config.yaml
balance_bias: false
init_std_qkv: 0.0312
weight_decay: 0.11
Below are experts of layer 10 (counted from 0) of a mixture-of-experts language model. Rows are named router (the router's row for the expert) and show model dimensions 128-255. Each number is 500 + 25 x the weight over its row's rms, rounded and kept within 0 to 999. Numbers have three digits each.
After each expert's rows: "gets" lists some tokens that make up at least twice as much of what it gets as of all text. This comes from a sample of Wikipedia text that the model never trained on. Tokens count by the router's weight.

# expert 5
router:520438459509492502492540527547488477489507517499476522477501532466467534525478491484490453507489493446465521496528523482458526466513495522475499516510480489438527455501493504515485500476516547507501471505492463507519517520540511491515499452519504508475519480455492497523462454453476492494460512489496498480494467512485565461484513509536551522545477511473518503505510532508519562501533
gets: "201", "200", "202", "199", "198", "197"

# expert 26
router:484462518473530452547472529453491496458495491539504549489494530548496481502533520443462503533490462521534509528530512495509487475503499506522492485500491520490536526514485489491504515489472486486524495480492497469437498514503468475519512513570516502486479506494480532482514475488503513532544509536508501516537512520464530518535474511519491508508490540498507499530519530469535477521530
gets: "as ", "a ", "– ", "As ", "former ", "became "

# expert 63
router:518472470503483519471453498560478496486485478532486519499490517526515451468491489469519489499487506465504550535489513481508498554536507465498479482492458463540502498486551554534542487538471465516484469504473485477539507522526501479494472527510475520486482501451507514486470493542496498502517513488523563526481507494566498523457462492505517510484455541496480508510524511466541483533505
gets: ": ", "/", "; ", "-", "- ", "–"

# expert 16
router:515473494507490528466536472480501470509490496533486480506544492456498478520484502487540463531512484477429492471489518523531514510497464496482522528503519530519503532495540479503526448476529488467468522518520459438450502487446528489478550467501460509517509513485481497486469460477522526518514516485480501525533498499535507520466548560507509498494482464481518522499467505558487488502521
gets: "on ", "in ", "In ", "at ", "s ", "On "

# expert 79
router:517539510490531509485527470485489506511465454500535551480506560503483508504481495496519464478526467537532490506497455502517514553544501456472489501542496481505455505541507514512514502520487503464489491520500541480502495520528484513477502466482482485487448476528488520525491479521507486463466507492493494537473501453462527513514504470533489496536493488541506495523515509472478469525480
gets: "'", "’", "-", "ah", "j", "ip"

# expert 81
router:498479466530516530544518516479467494487501460498483509490532490540491511506522527444481481455478505516522510439514484530536469449526518520537452472502505540528489457534541480479488542517544492486541483525534441457465517501465488492498548484454493481499520491500472517538543526490499540475515544474470523474505493478502485538515525502536511492492497513494489508504533497503517495487504
gets: "| ", "; ", "|", "—; ", "–; ", "-; "

# expert 67
router:534540506518522445524471455510541513494537448525561480497510500505516477523518489534524509476492480509489514532494511497490474466465520475487512498505522519461522500490519531538567473514494510484550465476504511490483513473497513497518545494507505494491518521521494521511446495478516524524495539518475539496514473512476496475471434515500498485522547472474495483527487495503537475483518
gets: "his ", "s ", "her ", "their ", "His ", "own "

# expert 74
router:507477494469473528504533505493469450528486511474538507477527547499524505492499484509512479514503488512495478457501425452484468505523498527457510529554484522498493585510485478528494468534529532504494491511512506500527509527532553516502491437531505514468496464440500504492532525467504486506536478475490503495524500519507507463480527558538491543489501521497518483504467492515494531482524
gets: "–", "201", "200", "202", "199", "-"

# expert 48
router:495472495551477479514492507544505473479541503507531464478495476455541469470455514526474487508519461537507506516495454489496521512503520505526462477492534515530492502484455490510514507492467526482503507513488456504523447528534499519474520520512440532471524499513567492507529550453479492504538518480504490498470481511525512542484504552472491471491491516528484453468498505484466496557518
gets: "the ", "The ", "a ", "its ", "their ", "entire "

# expert 30
router:508504513471524512501537446510526507485494515481470457535476477530520502537486499482483487510523540498515464523492492473475496511508477507458497520498501498518492521490512487491498510548428438514528497552512498501528464509502524499538519479495495489473486505509526559460544499503506485530509468487521467515489511502529477523498509549547474533470504508540519488489491483521538534505439
gets: " ", "0 ", "1 ", "2 ", "3 ", "4 "

# expert 52
router:548479499539452503496474449523466460467495495481437515512451465510499519474508479501513520518513486513533484495500503524522479493509474465487507500475436448504506493493486476479545492533467552536486523489505542477544489517552567481499494475469465495504514474491456488513474463469511481459457492479505480457486506548492499480486467499486560475478483462501519517520495496476508540527523
gets: "\n", "\n  ", ")", ";", ":", "\n    "

# expert 55
router:481516523476553516517529507501471509489474520508461543502540468500493510544527492467488508475451557489531515516494507518492518426503511502466554505506501534479497525501549492527497492470506474476561477479511487517510514538469497468536510487493529485529512511480479508456508460553444525471494556480492514518500548529509511528529504527512498528532487471484490541506493539465538502503487
gets: "by ", "of ", "at ", "with ", "to ", "from "

# expert 72
router:505495463470543493473495469508501440447488500488472551500504457530520499491494520476518484585470487452483480515494516523494488556479566545518517516492465511538503515439479511500473487507496518513495509473477528505474481483489499516527553485470496546474494498510511447518488537477505490502486474481518504443508494492484521544486494506512482464508460499490510480530504500517509533506532
gets: "|", "for ", "(", "1 ", "4 ", "National "

# expert 41
router:525514490488488463456494475492505480481479483523424525503507495502471499495501528511468488516499547504535511479442517488476496532534493505535488530506515482515480499484535450517523473473487544483524531470535475532487468486530486508539474485507497494511506510530515482491496502440489506477482583512510481494445508542495463555501517487489495502504461475478514477470511472522544494500514
gets: "and ", "a ", "of ", "% ", "|", "="

# expert 83
router:527465506501487452485510461495526452537462478513520513548508500478519545496520526467519477486487483513483540495507529495540526527505474452521474518535482480471523477484534486524525534455490527519516520470519479521501532491504476495493475439512530488517519499460498530518538474488506527530538469510486470489510526549484510499498480474522492502525514492481511456489499503533511493500525
gets: "re", "'", "1", "2", "5", "in"

# expert 24
router:551481506481489482513494441511489465536502518489487527534519505483537513506502519498479480542484519501538512480486497450494462504567473520496510494508454527505516517464528523539539520521486496552475526459503462486476510477472489481497508480497485487503475466511488498498519511473526510544526542492507506481539506503502478486510533534557525512486471494597509469514481460545511507512532
gets: "first ", "second ", "th ", "third ", "First ", "Second "

# expert 65
router:473515524492525495497498525489536511501466488546466510542476506497532536527499512532482494517501503498497476480487485499491503513491486529496527539544551473524464516492492501485527487494533508525517516561512503484476494482463510499508515522562542488498472521516544495521460516497528493505499456527558489487493511504466491501497508496515474496506484528480483553480490510523517523476517
gets: "in ", "In ", "on ", "during ", "well ", "into "

# expert 64
router:506493441481580532465498492506471477509479534498414523534484483478510485509507488482527484527520546508517506450486501503530513480519502496488498476508489508483495523494441533507522507510544490550508540474533473486511501481494517481512482479464495503476502508466484482481527511478526514564505505492555486483534517490525469539518496498509491483532495517534498486499507446525483496517501
gets: "of ", "in ", "by ", "was ", "to ", ": "

# expert 32
router:491564521481469510502535512500525497515515467521493516471480531474452515518480497467526463496527524490508518460523526494522499469513529507472515487480506494509475487477530459499449510504502550458536524507509517497473506538489456480529516481539530507527528475536478494528534497497494527498510486527465497510488529504470511496505541514484477480536469494479509478542472478530487558519486
gets: "|", "″", "°", "km", "-", ")"

# expert 82
router:454457495499485501480484502511460517501468506493422519486455551527477492521494500508476480501481503508490491499477509507530555536545454515538533489523462512496477481516502508501489480510484520526545531523474486503498497531529477459525492536493502520544510516505461506549509508515519507499469494482495490482488484496477481512519534470461514502511453445495518522498492480524499476537536
gets: ")", ".", "==", "|", "=", ") "

# expert 38
router:483520483488511549520497550449514511506469493506489453512484503548502526513466542516500475475526448497502461516528505502509519506507486522516483456522497476526491508506461482493469476462519453475532550509518502472482483498467479495490449540531513460512497541469454508544493485477481514531529458511467476466462466518522491484492536508496510492508470505505463540478495480515539512528542
gets: "a ", "was ", "is ", "as ", "an ", "used "

# expert 80
router:524496538504523552466472495492535510505508541488464497503478514500539457490496500482507508480495499454495484516470467475493522471447478493509510489506502440511548542534504496486502473475494515516513531488503444486519474513490507497488479470494445525470474514456514501552493501473498516474541500468477462527497528487488493454494503469485504495526483477476459466504517478505468473458490
gets: "was ", "-", "is ", "were ", "are ", "be "

# expert 15
router:519465476508514494487483487489492511496473494485563472499445504528509462478507492485500504500489539518479491531553481512533510478482516474547500488447463540526490451521506490472447488474543493505484525530506565469504485518510504476518482530447487497529509519445482500473490523485494503561458458538482487457534466487488511436512503492482511502484529510491506526502506510511447537490501
gets: ") ", "\" ", "School ", "League ", "Center ", "ers "

# expert 28
router:453468493521480474465493500516521468444487473477494470514476512494505527486515522537520499430480463524494528490493494493525450523519462503498502518478477510514521477499488480488536486468515509508465489495500491522506522536515439478516510490496515487511496454520592489496484473463487500509505537527437458548486526503521461533472470523450515482553475485498488479543507486505515513495545
gets: "| ", "\"", "- ", "). ", "album ", "song "

# expert 77
router:474462497481527538511476473475491500507457519500513529501533505517557542483483491502524495489552548521521516521532533510463508499538523514522527489455514505510517531508529469498469502530510475524526520511458508504470468508516501462508494525487495464487501502511515452502533494485504439536470462520512498475508537500469522507538494476498519504522435481532516521491515482496501510516460
gets: ")", "0", "7", "9", "1", "5"

# expert 62
router:473516515489496488516481499496485467474463519533528450489494535511463476523500503518544488494519477505497501483515548504502445507501494511485520478525517482513514488447546482499426539504508529497543457527508457455522528507453531557499547491514498531543527507507482498537505500519540532475485466504485513477432492533479450497491509473512508524510460534438473525493521486527479502515536
gets: "°", "′", "″", "N ", ".", "$"

# expert 84
router:491517510502474530471458498485511525538520511488514479489510490527515505524500503515512482491559487481461507497500483536538470482471496511486492462494504478521478475460484505482468519528576504473482491479517483534488510483515504558505527451489505477502512465503496483524481535512475495529513494493462503477531484542500514509519512504487454510454536512526492482524497481491512518476526
gets: "| ", "; ", ": ", ") ", ",", " "

# expert 23
router:479502478493514505457472496514528427492489540478504484525493464493512498526497513547521482514493503527499504549522500497499512552483471487506552523468488483494502470496486480506523483501494445492501518506485521510505531518524498509511499470511506484497501534484510484504476502496501434538514504509498443493493478515505510529472483503484514487491492495474507492506492509494528491503489
gets: " ", "2 ", "3 ", "9 ", "1 ", "4 "

# expert 6
router:540461483483545502507481474509506508526516501476454535492527488506485526471490495472523466466439511514529522494478503480426500471490502476478480528485463494488465528500566514520504536439518478512544500466509475469481495475486527430554520535487488500519493504453477488496485457486467488490531492488518510540511512546529514502478491459545532502510499504495436517460484501519474464526492
gets: "–", "in ", "In ", "-", "until ", "during "

# expert 58
router:515492460505494499520456551481511569494519471512491518522506533532439506486494496481480492475474465546460563501507518506467491498483529504523473467486545504483473489442498491511490478448511504526496489504504484499520486484490489518496490507521525479508480489495493506547504522486490494452527515548473475494511468492494480521544538531508473483519479500489525509493515530486510532439491
gets: "as ", "°", "called ", "named ", ": ", "\""

# expert 56
router:483490527557495477539484460511486529467500478476551457497481485491515487500489514545475496503513473471474492534465499534480503483495491476530474480527503488463548503485518479513505471489505458506457480522528499465528561492499458524528509495488480509506540536505482520504478497465523459507504512487478529493477498454490504455512520488470504482499467508512466524494497493528506474510560
gets: "a ", "an ", "A ", "one ", "this ", "new "

# expert 34
router:520464481472464473519470545527452520523478543492472533542525501505488524443478547507494538528479529555454495530476509487498554533502512526541484493468514502542489492510493484484507463502491528507506459509492499509510492528533523525545528506491465516479493482485565495516522529454504456488471508487462514441491448486533510530497500538480502497513467528505476524509533474484477519481495
gets: "s ", "-", "its ", "_{", "1 ", "C "

# expert 4
router:488514484512490538511495484503469503550520492471533533509534510515494510523514507473540511496500482519498480494519517498438499507529511520505468475518521447496488482510505464511482528558491541492527461495538501482486472513473530523474476468516493521513462455503467499510543448518471461540515528460499506429517510524478508518488522511481463492494494508532521494495513489483506508501490
gets: "S", "R", "B", "N", "C", "A"

# expert 53
router:514493463465498526496492500527473503457492447509491516536514468490474481547479488491523450515471485478516531488479465493498474511516491524502480515475456499498468478451478481472458513492472533456497486464534490524486487521506543530496489515503512560539496476537478523490530542519514497448505506493531484485517461499507513546471527525496508475472477502486517516471527510483499544510534
gets: "the ", ": ", "; ", "The ", "= ", "); "

# expert 89
router:496518513495536486545517480499529459505496443462491518529519520469488537542492513499492475556508493526453439474519471517506515502488527521549477450505497452494471540515499501501450503521472563486510525502508515499474482508484564558543540515504526555503480488490483518528516501455507503505535465487526484482496519506517499471500528492533483499491506479483520462496530507520472586473471
gets: "1", "2", "0", "3", "4", "6"

# expert 3
router:478510521536528511494516522516454510486492490481482511508471483498512523515520507493503531470511459483477509464549467545508522495471483521462478485557474489436547506519525523510537499427522502507495455483506521480512507487478544521451534467497502450492547544476498549443478531506482468464521502489523503518511523488472495501492488492517469448489539521492480469492473506529494522462502
gets: "to ", "\"", "that ", "for ", "about ", "against "

# expert 75
router:468480519504531481477443511483544486491516502471573505475555521486483507549516486526526518498503510496526508560469513495499515521507487527497518529490509480490519499503510466497552523507457468508481519538489464473536513463532494518457532500498484537490498473518542520526508517463474481486493517490515520481516455505514506496473490507455536506541459522545504525484537495474481512524489
gets: "The ", "the ", "This ", "this ", "s ", "these "

# expert 29
router:515507511541484538489503482539577469497478498491515542496555517479493551508511524484493531513504485466525517464459525538495483520513485501512474483495512490528480511497545474508507518503534536538501509500525465523499484532550507506478483507518497527515518482529504505467478500455555516507490473493493492491488487479475460524522502522498500488491476500543543489489518451504498527502489
gets: "\n", "| ", "|", "; ", "re", "same "

# expert 85
router:489473511569516494538473498542512522507513507540500505534504537477527520449511565499506473549540499489493526524509479503526477516492513506502477482502466471476486468511500514524512495450505487512501481490454507454503485491511492501478492507518540470472531541486486495501464476496489516519460463461525516498524527492487520489493455521508480462498480509528526436496454494500455475553495
gets: "\n", ".", "dis", "\n\n", "As ", ".\""